Below are experts of layer 3 (counted from 0) of a mixture-of-experts language model. Rows are named router (the router's row for the expert), down (a neuron's output weights, with its number) and show model dimensions 0-159. Each number is 500 + 25 x the weight over its row's rms, rounded and kept within 0 to 999. Numbers have three digits each.
After each expert's rows: "comes before" lists some tokens at least twice as common just after its tokens as in all text. This comes from a sample of Wikipedia text that the model never trained on. Tokens count by the router's weight.

# expert 8
router:516507559461500497481500485504474514509471471486509522525511487509538509519494463503523557494525515483539515530540504503507501485469532500507501515521488503450471535508486522534464483512484525504497485483478501508479509493486495557486427476491492539512515542513505473498519507496521470504525509515503458467505505512514530518476529499537489514461512501475519467500501524502514491540492501541468515515492521514536515474501516486523519513473522498499488482504483501521531502508486502
down0:493460535461487509551530540520465502437485513491502539537517506528494506515453499465557482506498527509492519492472542518524465484471536518502476469487521469472516482493509525551473478501512531505492480531478474451480448502509494524519501476491509525496509491481509545492485552486523513540506530503495482498481515483511508492486555527534519515489544490494493509458495417471543503536509518535500467520487497514499439514504476492487485488476506522506483478526493481502528526545472488
down1:525500506514519522487507505531500491494518491505511514527535526482494486495503460456466479488515484541488471499474504504494505516508535517520492527479484512488552514476528477518532461475460477502512505483506510487520519497537510505521482443503502477481538513448487506516483482524495499509510507514490496476507506502513507547531525514530481493512498484478507516471498504533489520476519482503470454543497539449560539524442469439490543556512487501510463500468501479455505499490529508
down2:482500514511506453479524502484505480479520471462459488480540434505540468495485480527497467472451520545526480529514532472508523495452470469489514503480507476510508532480543477543554452508459477503498517468486463476518502512490504520486501483501485472470523479495468539486497503465502505487523494509512480483509522512489476515508436500484521504505516526545478510507544504471509500457475535489500503486504490525490579507543517471486451472547496519492504523498491467528459508490512507
down3:476475506459525470483499507496494504549443502513494519490530528512513490503477514478502483488486537548573494534492457489475535473532484505468515455504496517499527528515493477476471448500468528533499487501512505464468506467469491479520494476502534473535517483515510489491507457442512477525516534502469507477492483511489539478478441531505529477485501497506518490505509508516543525531500519473522501525529530472536498529463520513519499510496514494532523546528464505496476498504493515
down4:486514490507518459507504471499492476432477492477503475495519487478545514483507491475501463470485529501519469471515504525454468497490450506494502512513468493446515506500446497502497508487521485477461520503495530495483504493534529470508515556514509474464528513568499498509545505513489456527513483498520524512495505470526503516523499504529531520467500502492489525510481525508496490510474537507474478503501466533530470519502523458462467484482465521514510472476505502490523540490494537
down5:456536476510479482518518465455468476520515456468505489541520473500484518447478549496480508464489532482489505534506533512499472491443487507486489496550527507537511465500503465499511537495493476492484511522447505488460452487481551528508479489487508500501482489477485468475492538515462507463476468493536469512441476520454493466530491499501529485450500556521485517464486510555528554505541500513476474518487505484482490504489494467513479500466480494455487490542541492515529483514497521
down6:494524527514518511514557495511489535470503455513474497489504450559499485514475482489506508569536478489525480480516491510494486479497489512528531509496508470483490512517490488486522492476521478480510506474532528518550512526522493554511468469509543456471465517528515466486520501504530548498454496455502513509488482514490534522543460496521522488510516504508527462425503452495494462479472487481501534535536477525492480515516500508486480499546499492515468515499536478488524489525478493
down7:513474521532502475491466529482487526493511502466499488450520467534507456503485498510507536524527527523501514518580506511482467560465460507535505496548433513495491489511459526477457475515490537532521513473489501508512514507471512460511504519479503499514489534498530501507479519484512442491471483522483490469482517507517513498527500472533469501474480523519506487495532480453497474535511514479509531453484511508495486448487514453471477534500538475520463475514496512472476478547512502
comes before: " | ", ".", " |", "–", ", ", "; "

# expert 7
router:503497488477513505489505487535500490477500511477509529472438531460528517510471460505480535468506490498520527499447533550524448490456527518509491488479497529478488474505468527501515497490499505522518487496498502565505462486477511521495453470505496499527501493531485513507505499482511447475551543473463488532454482491489500485511485553531443535498479526480499477515495501529503523502495521489497436506544500501504464532520496483521533488484499520505504484531514531508488506473517489
down0:510472530503531533496476488475542499497496531483505537457468475510482469504509517488504536470518464511499474482457473512530487483498490506488505521487507498479471514478475450507476535488496522503480484503533528506492482549502481496468514509494496508502446511540531479523492528474467511542508500532484486469529509509511478551514464516480525503477522531525509504509489505489482503499515446505475514541516507512486521475489508505520481561492522490499483521468492496438491458496492483
down1:468522500486558498505514516466484488505543511541506471489526523491487500504485506484532477501517493499457533494495436466493515545542467493526461459513582524474530537449548488485510489532472491522515504510493490483494497507546502536475544525490509536509564473506478504468528520476514520490505506501502459479534494512517518523503521522532500506507500499488514473504473520485516504468495486532513453542484568511500501452503505525543494432477529469508528524474517512505525529494461536
down2:534485535481461492477494472525490501507521476486487533499502532505514496450485524516470481481498484504508479487475513491469520509477521490494527480500498509503529558503446516523538492552501501501520508523564527515525496536441486531505524471474471498505484487515458498508493509495542487488512512519532518481519487544476464495568473529481517464492451505519522481481519535450542499503508506476498501500491518504506514491473478518431481482499480499479478478532469542462470476493501456
down3:462475495489524496475519525485535538502471500484487500509496484548504526491477481515498498510510544476518475491530514478519505543483465490469512497458495510502455560491458546550516511496528449459515542494557511491526480526519531476527516518511508455473531508501443473499495542456453491527537516463516532516465497477482497509474530461483484483493518509510494511487487528482489466502503468505502479531474530532504492463520514510489491505555517468507490495513456471479485465480546491
down4:478515544503489475529524494509512510504513524483487520494506534498488474492494470536488546530501483530504506491469495446530499486475509511547510509496509525477460511523438520469486456518516552528487553546530554467502489483455501472499474520542485539463511502485519505496492471502534481516494457501508496476527536475559491449503513519503488465494485530515494492482474512489516485499523476490503474480510499515500473521495517496458523456524483525502516483504490494545508473504505516
down5:474477520500521503469480473519505533494499504425496531504478520475512508533509490513484557495533477439519488497506502562529496470498519484484495448488470504542463495515555516510550479458525508478517497526543546516535512494519498502503479529518503506511544484490498496486492515505485486520513513496552494517504556464499534475569514496462497533503515540527506519523517517502475512427541495505531472503511457511526466496465497511499568522534479513472502514519531485475502504507521477
down6:492498497505518522536468520472487513515495459507498489504505460504542513526497494506490499505496533494499537458527460529532494496504526507470533493544487492498553523439471477519501539495485481497452515529453465505505495474486541474482508457492485520502531512470515494515530532500491508479520573472481527479500475483467546456510498483470530519494551529497518502512475518503495499538501491486513488488501485441475536524524509528518464506440501509513515515537433518471498497503478486
down7:495498470537512451495501463473521483491496495484482485529492489520510553461487501554496480548484524498496540495502499494527503517529457499536502496498505489512501511536507517486473498452427495531502454500539461472460504492505487469517515522519504545504516507462534528504521517493461506520479507464455517536504505480465506510475517506512549521521561513488555490451499502492500441479524486475538557533501520503464458489517491469501493508510525528516509472508504495514502532547531490
comes before: ".", ")", "–", ",", ", the", " and"

# expert 0
router:506524523516496525484510512501505511525522522498509490539522503477499500506482485498445486523516458450490492497488491508481502507477562529528475516492467517510485504496490484534462510515444512522501505501479482534489512463520518487498473500478543457545525507469513481508496487541508510486488509492473521491500531556485515486499483513510507496486470495463529471516466456496509479471509520497475508476509551509466467544499506510469496509460508463487507503509496519540515523477480554
down0:520482493537524530458518551556521455486484519485455520483493505535494497485484562475524487542494497533508480558476517482516479443524540502465516523547492485491484481473560474503508502475466491502488537516492523555485524507489502472501482488498484474453501505543477492448534531539470490478468484518536546512510486526472491489487479477508460487497533475493508519502480497480495501514503470475528488487485513525501486518502539555508474492506529506518511523526532513509502505517487472
down1:522468510507489514463540480500526495493470507491494554509491486507507499517484485493534533495527496482522483514478501498467542521508484501504513527499553514535450542529470468496511554528460520514528489453486517521504537484505475487562465513469494537457456529467510480533561496477510482532478522521466498506504506524481475506537485497471507468539467505529505537474495465502466494527491468521484479537489497483501434530530472459524494513506473486507496543482544519488521472467518533
down2:515509517494486516493481479522502506507497500494543501487475521526539463533521508468541431543498459542501535471507458489506480528496472477481469514537496536522501482505482466456509486501515518487530499558486507484507484525506486493481502502494461520502503566505508504521458515473498474511514474496525513538510472465481468541498480457481514508529497498505534501505538494484449493445500501484550523493528483529520509551494522458520547526463528486495509476449507494510482522516484462
down3:516495485494511492495490445509438506475496511524529477520529492497505499481487533499536498494502526484490503489543473508476530490484539469497470478527513500470528486540499494529551471499513446513554498485497487510463509480510478502484483509418454536486480499504523501534490516533492496536497483538543490486478529498478495513507536477510449497478485536534462522483453519487496545445483543512516515552498516476529528477499502528520515493538487489481538492555454507501493486458482536
down4:550551549462496462535508502496532531481472500500511457530497528499523525495470469469470532496515479483517545502457479518510558479506545497511499505471525464514507536474502465502480499512523513504515508498528536512460467515497437522490504499498472483526463462482506492513448501499471490484487490501510514544506540523475513491514480491505460503445508527491516506512517532486500492471512519535494481467486534490538540507493538535463467518460485474516465508533458510511499457494493501
down5:502468521509464562502509498461494490489518519516485461506509509532477528526493484473483461498507528488494521490494495508511483479491500510505484548472521487531563491465478504482472498511490488502514466490452493493537494451502488518519466535498479473500546496476553503511580500503522500532532493504499550519476498520467499509508519482489518439498495507497481509499494510540506492504492498502472507495486529485517554515517532525497510512517509495521437477472540502491447514477521501
down6:555450499534496495456507498502503463490504469468504475521520479492548520540522455486533488517456471534497516508453475471503496518512508495489471492492495497540495523520532492471545489482512465476487483542481507532515470501504504493545492486488477517473510471526549506506494484475502497489500536504500492505543463560506499490476523461518483499498502521435519485466471510552506526499467517508520525518508522502497475504529479439493481500517468479486495503563533522528472487558486525
down7:468515482453487445461507503478457510496471527501490528476484478489492494516528460514470493459523490531521509519495498487507501497470485486489507511492498496475471499545512503477478486491524468497498491488490531502490513480510588499473494487496500497520462556480478545503476473523465508471547516477488494507454507511524476478474547459464522502513478520469525448494488521472476496584510506509518501501484524485505462465498488471485470509487514551491485481495491499485538500497549473
comes before: "| ", "-", "|", "- ", "2", ":"

# expert 9
router:529515494535493444500526502548501479519501448516487529535465511500535502516508504491544526520486519503550488530524498549502509492503511461508500485519530512493507513490511513507451510456489474498525506493462463510490529480490504537538510456490494474541528505503511515476475487547552468480576516525498483536431494517528443528516487470528485451520466497459543462521521508545495503490486483487472483503501507482488498518549480493464468486520479514502483487527526521506541500503473502
down0:474503514494502505477496455478453438485497502515532488524481524505503519490474466524522489529468510515493507501486481537478472501579561469490487494518463499485492455497460542463505502484471505470485499534550488477493482531453508521478517495522484446458490509498495526532484511512489477496455476472530498483517509531489501531487480468480534515499466528487475464540528509501519468517498496533485481462500487491474481554479518476495499537485494505481550486503477521534498531519512527
down1:475514527514524533516504501502503510494524520498500518497535508481488550463475505519510454497526480468528542481509510519453490477483501511470494544480517497456544499516540510527503521501529527464437482511485480517502430478506465544512505519509529537497500470537534504460534494485486462515494529481497505457473534455503460505516455460484499487481516500486538503504515505504528475484498482501485495491476480490509481468458531480493496515507477530524487486499486509527478499500482513
down2:503496534531473475516570541483500486464518496425533482510459492500467539500424496519573512488524515546528514512523534528520492511463547530459516521530450541495489506493503555536508538497497488501492524525538502465530504487478515477521514520529513486497492500479543497525473510454526503495497484532492483507515497486461488525493500471509507534503463506517535556511499533519513536504483504517493458523506497504519461532487461519502519451490541503481489447506490486510442479542484494
down3:508513528511576543505504496541533497554525505466493514532494471509506488509494509467516523485510519511484506482469522470498512462532507482536522484500502500518457484501518475479505506527527537543486512499515527518503510529479496503474513428546496540467498498456499469459491477487521502517485458486507476493476506488485472532496458510521490509506480516493500510539512541530465499500499494484514481524496537478491489489503529483528503443464450492510489485471475516449497503485438525
down4:524451510526478492484494478506496498501519532488480488426498514482542486527531531497497503495512471493503527480522551478523483470538491534426496526551501498516457538512520507493492518527509496499472469478502515471529526507547512523501535493523506497505514515513499426484503497536496491466511504492501541465537512516507467512502464507550462504490494508509544531503499477515464530544522488541482480510527483491523545504502441500515531497520541528489481525520525504504535515508498490
down5:574506463476485469462504464530500512474491542450524515523529514492491473531466488516513508520485498506498475504530467515500525457513488485520487495511501499523458517481478469501492511467516489505530437512503523536522515483552481524489447499510499516522472502469480509526535472528525518466461451481478470486535479515466497479457512466522475537509533481488508482502544512490479547505498505495476497477480526492534502515496449484501476505494480526502500500517517548510505507521468497
down6:515545528516540493518512495482448450480509540511506495477522537447478520482495501506515498535519485485493530503495529529502535490506492489516481523507517479481500527515511499466514465463514481519451523503478499472522486544499514508511508446476497457544506474536492507494458504529468480504449549437486490538478491461486499501541487454499550474500538517487525489522486482494505473528536490482513525539513528510541475483522477474484558509492492522533503473501507501509510521552510517
down7:529532479515470508497543499504540488461506537454522499502464505504530459515486479511472479542478493523485497493496500468502564475515494503536484529530454522520433499503498555461464519493536444514487503514517476538482507545508520470452474498487498476515492468545540524510485534488522480473557456475492491516510533503523478500512485511533527498491489490513506505541505464493458516493514532507487496482525489492513459496504517486506489513525536528446529517505505528511509514512507484
comes before: "\n\n", " The", " He", " In ", " In", " This"

# expert 19
router:541518492470501516515525540559455518520503502559488508479487518482487481485466518531481524509532500482483496477544496498538483556512485507500518515501499533495478520482507498488486538528493492497522544465470497526480436489490484509536529517502499500516503488507488497497472434489500509464497562544499508469466488562478535503481537497546535495496498476508529523457499530512499496490520509560525465517488480485519513535510485491542489493493502471484527475514512509503533487554492513
down0:489482525518509530495497533491505513497473507523522486500529454435518485495507442494501485519506470470527485524484493554531531503511486450527504489513471514530523468518503505496495513497501509484454482533478530494530507507499527495481497502475482533540492500519472489490484481532456494490507477503488497512504473472524480526503468486460554555472491511514474514497511506510498527481460496525500448490520518527469469491497512529481509545518469491469489488508473566511518524509497480
down1:511499469482515514492509499477514497530485472517488475524480498479497465512477486510497539493514492462498500497494472546501494529446510473561530470482515489451493549475453505513551500514474451482506508482546498478538495495534505493477443522511509533500510504512487512539475506494463503498519511476529514473504525478518500512493475518493531505535485495488535475466505520519525501483436506516512508468503491514501508512487502463493530537465488492500499494451476479468518489464509528
down2:519551498505484538514496517473478472473504448527477526491481481547528520492481526503498509501506515506509451475430483519487511510498458515496525485501504511520446444483512472473497524526521499512472491474498490518529442525528514508489505473470464467478465544486507536464507517486551482501511461482488497517508499509507515481521490467525506498544527499495507501494523493512564494532530477481515461499502499510496499526524506510503562533462500474543513518504492480538476536502526511
down3:488518540519490513506496477549503500501511508548536475512552470480487472491492472473559508512539476531459518559460517479441489512511515501457532504536526496518499501466495503539521523528519551480495509525463502530508469487549559517513516485499502502549460508524540503507484518512524498510517485475497523547486504490505469523503509508477443488490504479463511486467484524510472504506512496544491488492532481470493469550535507557512532440468517507503468511486486488481533516523498496
down4:528504478528487490518481488484526500492500600486543504483524500512510510488529506481469525461517482553541516467520506475489459452518494485526477486509469482509484495486490484559493483474485477471481499534473509461495543480530479466481517511466478498523509497462493502506493546529540517452448496489511485480483476495516480518496475507537570500496482488506532480479518490490507505500475518497461506486541503507465529543476496447498490511515473485475524479432504475450511503502478493
down5:511459500480450497471528530529540505476545523476503475454520465512482554534517515528542486513493515481520484501481514502521447547525503474496535537481490515535521465514464514551484481509493494492509489497504509516494528477485472518479477504466505500466467483510488538489501484529537492545509499509481482461541474489520467507544491517516509501510458500500454474522528528488473474527441513553472516522512466453516462540475479497498508524503492541504465537530496502521484549497460495
down6:470503521524534518497488549518489517480485521470535500470503498530479512502478547511532453478433543510462469527486537521508469498503500531487494497509479507508530498482520480475493500502516499493471532515543530492509516503525464462467447518467476534518515498502528477526455537461514463523497486504540513496488551505528494476475464499489494513493541489506509486506499484470517527439526491521524482504477477500473518488480489479477527514515487437470503495514487534515498507453533490
down7:541457494506513477518450533513488502495513496496453526538503504501507493497530473518497440514526479516517474510503496505490510523522532456506500498510572500474514493489512498509462462502515495468554491504565486517516498490520515478506467536501502498487471547460497521488532495503475512495515534515489517528501503474536471485466501504500430485496503482535479504492518497488506485517530494495478480483512462476505499521510459537480549477493545514529542538493525506514480492496577456
comes before: "1", "2", "0", "3", "6", "4"

# expert 12
router:500569499481502469507526478474497498533483480520509544483499543493524471521459465491516503518464520538492478523502475518496490497492503479500511522480467503459492511533481507522501495492497518520530512501501455513500447484514514492511511491514491557525466532528492546500531491525491484487516518478497496500448494511518493496483499549504469501486485468484517470491502488509524517522512503569554483506485491521521532478518544474501536507509463548479487434529483507512497507514480516
down0:528512483510510517481458458511522507512483536485494518515513500529507503542477527492470477527477487473468507499507545550560507512533521472459506476492491532487520452467517515503473505524477456492528466449500489517504515511481533503509489525502466503493505529514473543519486559469513492536489464502482519500521520482476502497521518470491469506507509457519515493521472556488456511513471491504460515496514460506514509517545543505502517542472550516516505490517507483508476534540479510
down1:474507509501422513456515546527533507508512474472490479519522503455520484513510479520431482495511491513499516464505516496469480506492495528527449516491514472493498511474475490551478518478474519546499538458481546514495462460462464523527468489533489553520451466480487532529512513517507470461500568508461503491533524498474559490529497497529476516548493497541508476485526509474493484515490481495494472477464494435497470516528517540475486472532539502501457460479481481494487517502459497
down2:510510494502541519536474472518479469529508497488535468489495498508520540485492494532479543498523511496500512520536504472486481507533526508442515513513518475498513475482495487512534531510507467513475502503506491519543503491495470499492521472549494458447487517495524465519493495500500493474512509500480516537486448474510496490477468532502501485491549492490500447445479520481561460479450527531510474491543524514464469469466509461494487496486515497506536521470505558535514507493470495
down3:531449510505505553498507486529533514510483492513519501478465483498470539447496491512538490478562505492525490466540500494485491543503513442516546538558502497499510487490520502543529456435538487518512437514503496497512516538473489537484513508479479533500482502462507487494430493497491480501480494565502474546525470490488531505480519502491476506466501561500491505469469476496517491522496512496482540508500514484462470469486487525486499509447446503501493533520472550504551484514532455
down4:480512467478503531507513471494460518479492477486500465538500490505499536509486513503521483468524489511478482496487524506519484519472506472477477479553469492492489500497512483456501525462506512504445486465482502521469495476540497465499516478532542491466541506521505492520473532469542508546523462521510522542507508527474558524552527485465475475535476513484495489543534489504501524504514464497496489543475478508517543468510474499539496472505506478454502494495529467509514530530450478
down5:528508503471506506528480481475517510509473502509509495497528498509546502509507507497543505463525490520488526512511515513500494480511498500497521535525473488521538496506454500486513467475533501503492488499498464465483489513478499517478532472508516528503509491518469532543528464492490522530490488512468531491554499501534482497489515539533477546488478497506537459460510542502497476502512489496488460511469493508489534510515533517528475525517527506470504515463464496508502502474490509
down6:508544566512518526482510503483539484500506528530498507485491502514501471553462474470520468466491479532525487509526505505494473499502509492547483481467513518491526456527522444525479507505509464459478455475510467515467532502483485437502504489517496537562475456491519531538491573487466498532496499508514471507506488498487509467439507506517459513496504509527476491527478465495466467525490479523483486529533526495502527540465487504505523514535478499501525491488505463531479528518495517
down7:511510534489453498452495503452532471533526492483499501479519462491515483541481523472503501518492523508497498497499480481526500503475503518542486503524471501537478457457489521492510433482471484465544510479497463499528523550470507474492556516462522496501506477482490477459481467492491534482537501498493491514480475521480494509501472457549467438541509516483509474525499502515557491517529503471510501462497478455545455511514495524513489472494481504513494533542471540553496473514456489
comes before: "\n", "\n\n", "The", "==", "===", "="

# expert 15
router:512493518475491505473517491478481564511479535491503498471477513498485504462513489510503535503517469483470495543539511481527496542495517525499519524492461541480502517526470534519499489536483495517477530498474494504512475507491429522525434485479514507525509548492478511488473466507504529499545531474462521486468487535460503519474503528511486521480479460545482514513522487534538535506488512518476489486500521499558534538523496516494536509474564515521513522516505496517516473503500532
down0:523475458509475493549479483457508463515502521496492517446503486499512496496475475477527486508504496508494512515519507466503537502491469528532532518513481512525493516483518483521532494495479525530524506478510503486483471531533486538471463525479491531484559510491458514496504454521523479515477473542523518536509462530493497487495531491508509506514479516442518473441457526489515504503500497475536512506452550490470487508469530490524484465483523481496516477482517564515542501507498516
down1:512517491522519509464493515508537517484499510479459497506461485506496507481506485514509524531494536504564487479561502521498499484475534524545487456546466469500479521465528517485527498504517479510509515498488484554505505498486495537472484454503491486524529472529505545538490530461515495533477466505463548533529481445508525500518522510466492516534474512492468514517441484520486492521502486549546501445504473534484460517496497477502519504510458509532471505468514523510537554449459512
down2:501476494483524511515459466530553476509494461508465577489470470491522492515534495477472485480478498515542459497487479497504498452468533472467521496540476498524474449463494519452540484521496477474496472513508484513498477458533484488494508477540509513483547450448458527477453523436504527479539510481461479467509481451551499508476463503523476521470502524514506513533548529546499495483467499475507527484544454490489493521471489488513470523494477484509471501521535505497544519497511517
down3:469520514509504511504487440561456486512526525492472495501492468488532539536463458457515509510464494514528538502485475485494491515527476521483498462466467498484469513515508547453453499499472521458508513516527543545502485472513513481505527498536499536483486487491486507502486528481476483467453501503476494503502518489511528485486480498481447516544457510497483510524474525499524488452507453501536482520475524441512477505521526496499504453475458471514534544555498495508464456525505539
down4:536565481506516506463515492491497505472505496493522487458472545493445513562512495477458561476554490517484511494501481517523523464477479475496522511507512486474459554484515527503483516480491508502484531495470511494521482492456524507536502490516523499527506491472471507475496474526518479476473491435503483549467454503530467549462497485486538517487464512443464477483506538507535493469518501472518490479479517543531478474499462464490536505482487533493511516520490492444487477480527482
down5:469518495507534461503480527495473477485469495520491552499517463452507552479527548503487480518520470530538514526503509499509502511542488500460512527512514451545482468512578517512539465489507508486515543486511488505505515486471533488497502499538463431495481503501518507497479431469507478497484498503495521504511453501479489498515521459537529524493520506538449487522507499513505469496518515478439515481498521529449494500516486497480546532484528476530507507497522492501506512499458461
down6:495504485472491473495513479504507515495508483539485478488500484469482501479490466503538571482538550489447495545510514507485475516509519495507494481490539496536543536534512504490494467519520527478503501470502531482534504465480452510489486498418464513503478508490508532484493494500540501494493531551513507567471482504507485487489499478508492523450503467469489490510492469567498524493515529513528526535469535479512501512473523505521495494470485542549506517513481495473475515478528520
down7:465524521512529484511498491523503554494476488503482554512526498512465517483496531496478494506533478513514498547496558531526509525474499495504481527484511477517451522507489507503536507557497508482492453461510491516494478511531476481584497523485485495478535496492526491496533500464462472479507500483492511463501537490480514511517509495516491461446516485550506515496491519501553509499493504470504468508484454525466517497493455528515539489450538513520501498519487533485488474519526478
comes before: "1", "2", ", ", " he", " the", " it"

# expert 14
router:507481487481478516500498462543486515582493493492438550489517500497527521487515463530527538518488507479515485507518513506510441491473502486485462509485516504488491502519465493532502502528508554516519523495510478502483464502495528491519482473503479537495534486491482500557471478522556493503501490536478464518453484510451518550454503507529426520506463486512517448488499481500512507486511482527504461511501529500523518530506485555572487473494498467476486473522476551509529495552480492
down0:478525458523487492502511473496464507517492495515536496476475476494494512541554478462481487477509456536542477480542491526539494558503451519506482469490480511531520524526478486504462490492515475476492477488522488505477518493494541502479460494511480512458540512499497499500548497476481447534458524504449470501467502505552496470452547502507503474497491468498466458510486524473480512552513519486505487489504479543490505467515482517511491482462493489507525470507457481459520491521508533
down1:517518486519525528492479500504487548487514508456471522466510511495481510526505519521462484490510493503510531541505517495505483496497520522524452469470535472502492497532467492526544494512511475482473489470476475480453535500502534496466508501527485482496518508490529448488502530436473496523493526494530517488535484485492468506469545559504481535467481553474466514515502466436508522487505529493525488516526511491525505488461531491511492459459517503455501508527512498564477495482496520
down2:446511532523521478473483525484530483565486526507485464470496480529485518509455487479510552511507462486521507478501475495504475493495488513483508481494529520522511519467540514481514497472499479504543456523482458496522521525450485481489495532493496500500527520471531535479497498520477485481472475467464521537490517486487459489523490464494521498464491484498448506541477470481470493487508488511523496500493510503469524501512470496472498496451531522489492504480491511519436496554504555
down3:485534482477501484486519475474496546485481493492488483504513525503484524536484524509494532516531546466519492475501509544503495510456477460550503479490496538521453468484496540513507475523443462512500543473533530487482543543487522516499487517503494458476496500477554511499513510480509461506537480524488537506482499478451525512558497527485504518495480481554491457506514509469514523551494492488485487487477484516482474541488501491490473509480513522463541519524526521463501482515499452
down4:565516480523546497477497489492547514496498499487492482471564473475491479505463475525506480498468460417470506470496520484484539506519511455500501522476527481485511524503489504526516448512528501510517491516502514451519490479515532502495485488512502499532481512538498502529489449527484461485513536509518553491502466481515506528517543501489495530485540481526503535512514497503509460538536505481522484504524463504507503500495552494468490503505493495521512521538498479474484464480483507
down5:535528488481478486491482482474509465486523525497474490466495520517533481522508472533524510498498528523463505559489460428467451533513481492507500503488442539540475487505506528489475513477468522492503523455536490486531467522469517521498513477493468531462520519463522547507542515516508471473510531475483530503516529481474507510494542460515495493530536518524474526471548524487534493495512468496547476515458512503512520493483495548513504512521502458556520534464508479504501488481484535
down6:510503509498475502488499520461511481498539512506490498559499509518529503471531510514474488483495493543487514507453522495531463484492499496467560505516532490526497499535489504505486514500507452503514475501503494543524461533477467530512490471505467538528483497517473527523466502482450478462531526541493501485505506513492469464441463535469511498508470473503534518494496493484545532499500509473503479502506525528527461523504514529449496511511551459515481488500501459476530511507461482
down7:488532535532462470493463505470493460503471493480548473470505526485471474499513564491551543451515547494494503556541488521529485489467509539498527481478532516513498501510469519529493519450476480510445505453510514493522525470519506515458506482459499491464497514499517493511450533511477489474509468505487481545507522534521435518505514532525534487486518490542511529568482535484471522496530541506462466529481500469546518513518495529535517523501486492551477493504457519490487547472487493
comes before: "\n", "\n\n", "0", "3", "4", "6"

# expert 20
router:539510481505461480499499510496490501526509493550446495485521483469499527495484496494520545482503516500512497461510515530550461503471514495512527530504479495500492542487461500518524499494495556529523520466509492523471513461479543504484482474466476493512579499497476511508518498510508483493520488518494478511441456508473480517519494500492468511451484480513546478502492513504579479532492518510514463513498522507532495561510505548505477499476488495540474504512525515517503513485504501
down0:460475533497474482535481555523462461524529504495499509503500554536510463480507470482485489499536517495532502504525490443486516503550477497475533512496532468499490519476459495489493503520507506511566472525493522475491483539475488466510453476429477524525510571529503491496468533495496496479458541480497544503522494489500553517511545532508532485525511489528513516492486488502474498535550505538509527496481495503512516480523507482494472531487496519510511534480511511494501483507514495
down1:538535444487457456518500452521477511483494544545513440502523532523544475507532480504520495490498522479473502527444460510488513539482509485535519504523479528496535476540488523504475499461450516514509462519474494501494472539483522514510567489499432541548533507478483510535498485482525522474543528499493462481503479474542472501504586531502503458544489478511506476479492488496503511474470491507463507478521519506497507522506503504478486510481465490512524481500477550497479511516509491
down2:518528513556500501496525478508463563506509489495490571531519516517498484457500492522506550552479501484551476490545525497490481508475464498466557466467502539470484494473487535512527498493466477514513470493554502514493502514509518460474486474505479522481497550520503508500480511509511504470483523523499499488498529491493454479461523457513498521480467468458492489489517528518516502508551479448495493483515504501501513511530521440467500466537484485540480508468508467524481524524520506
down3:492493490492473507525485506506471493553485512478516483429448494538473494498493455491508515511526493550504470487534523507519502483545516488521537492491398522503500504527486498489486476509467509501474499486528485507502532447520497451459534481456523454482526486520569502485531493482476489469510459529511474483475504481514537487464508505515507509498488453484523480477484500486488513505488492503503498534492521509499483486462498529514454489495459519469496473490471484507470531538468490
down4:494490547451521520473499495536482521535493479437509471473470481503538505525473523453532489511511491503493481479505527495475474502497499489493515541527477517479486480499536494479504473521470551525472470514489514467501464530465488512517502483457519520431511487493492518506501468469489489508489491480569523463469515508519524471491535516514523490533512542502525522472516528524489543517504525461511536451475524493515491479508491494526474478500512493465501472467521508506516462518484476
down5:517492469458505512492435470530486498498490478450530485505516493508495550519522463458503540491522522515537507526522513479463473526479520490493495511481552480528493490505492443531505475485546526535560562486488509493479481497490497497522509541528441522459516503493533505489496499513486496476513558502504481508490503505515462504493502490501504489464448453509505509525532476561485495507545532518475517504539478544492504496496493514489487462529510505463504516479496543514543512533507469
down6:483500497507504485476477465472485503484511504504546520488524488528460484486501505486513472503539469503511485487514513502498552520460510523498483514494508488490505494514469495522501524491509470479490467485470501515507474505493472490489479457472556488512455507482527481510505503483488496514523509505544504472485452517494500522495504490546546470511502446503490523467493516530528504541516492523470535510509550507550489503522493469484529491542483477430529529534461484492512534467560511
down7:493470497507510556500451498479501497463504526498456448486547510543489490510509528507513542461510486507536500535465524492573497488476507488485523441478475466520486522474511472499457514489508487426514474450497485563510533457485466511483522520473535462513501468464508498514499498508522526496507521477492473507518503504513540504402495500490506480483497486508470474499524500482506496485468482489467471499509552485525551501466476487508544477479507523536514502526484478475524508472505493
comes before: "1", "0", "2", " | ", "3", "4"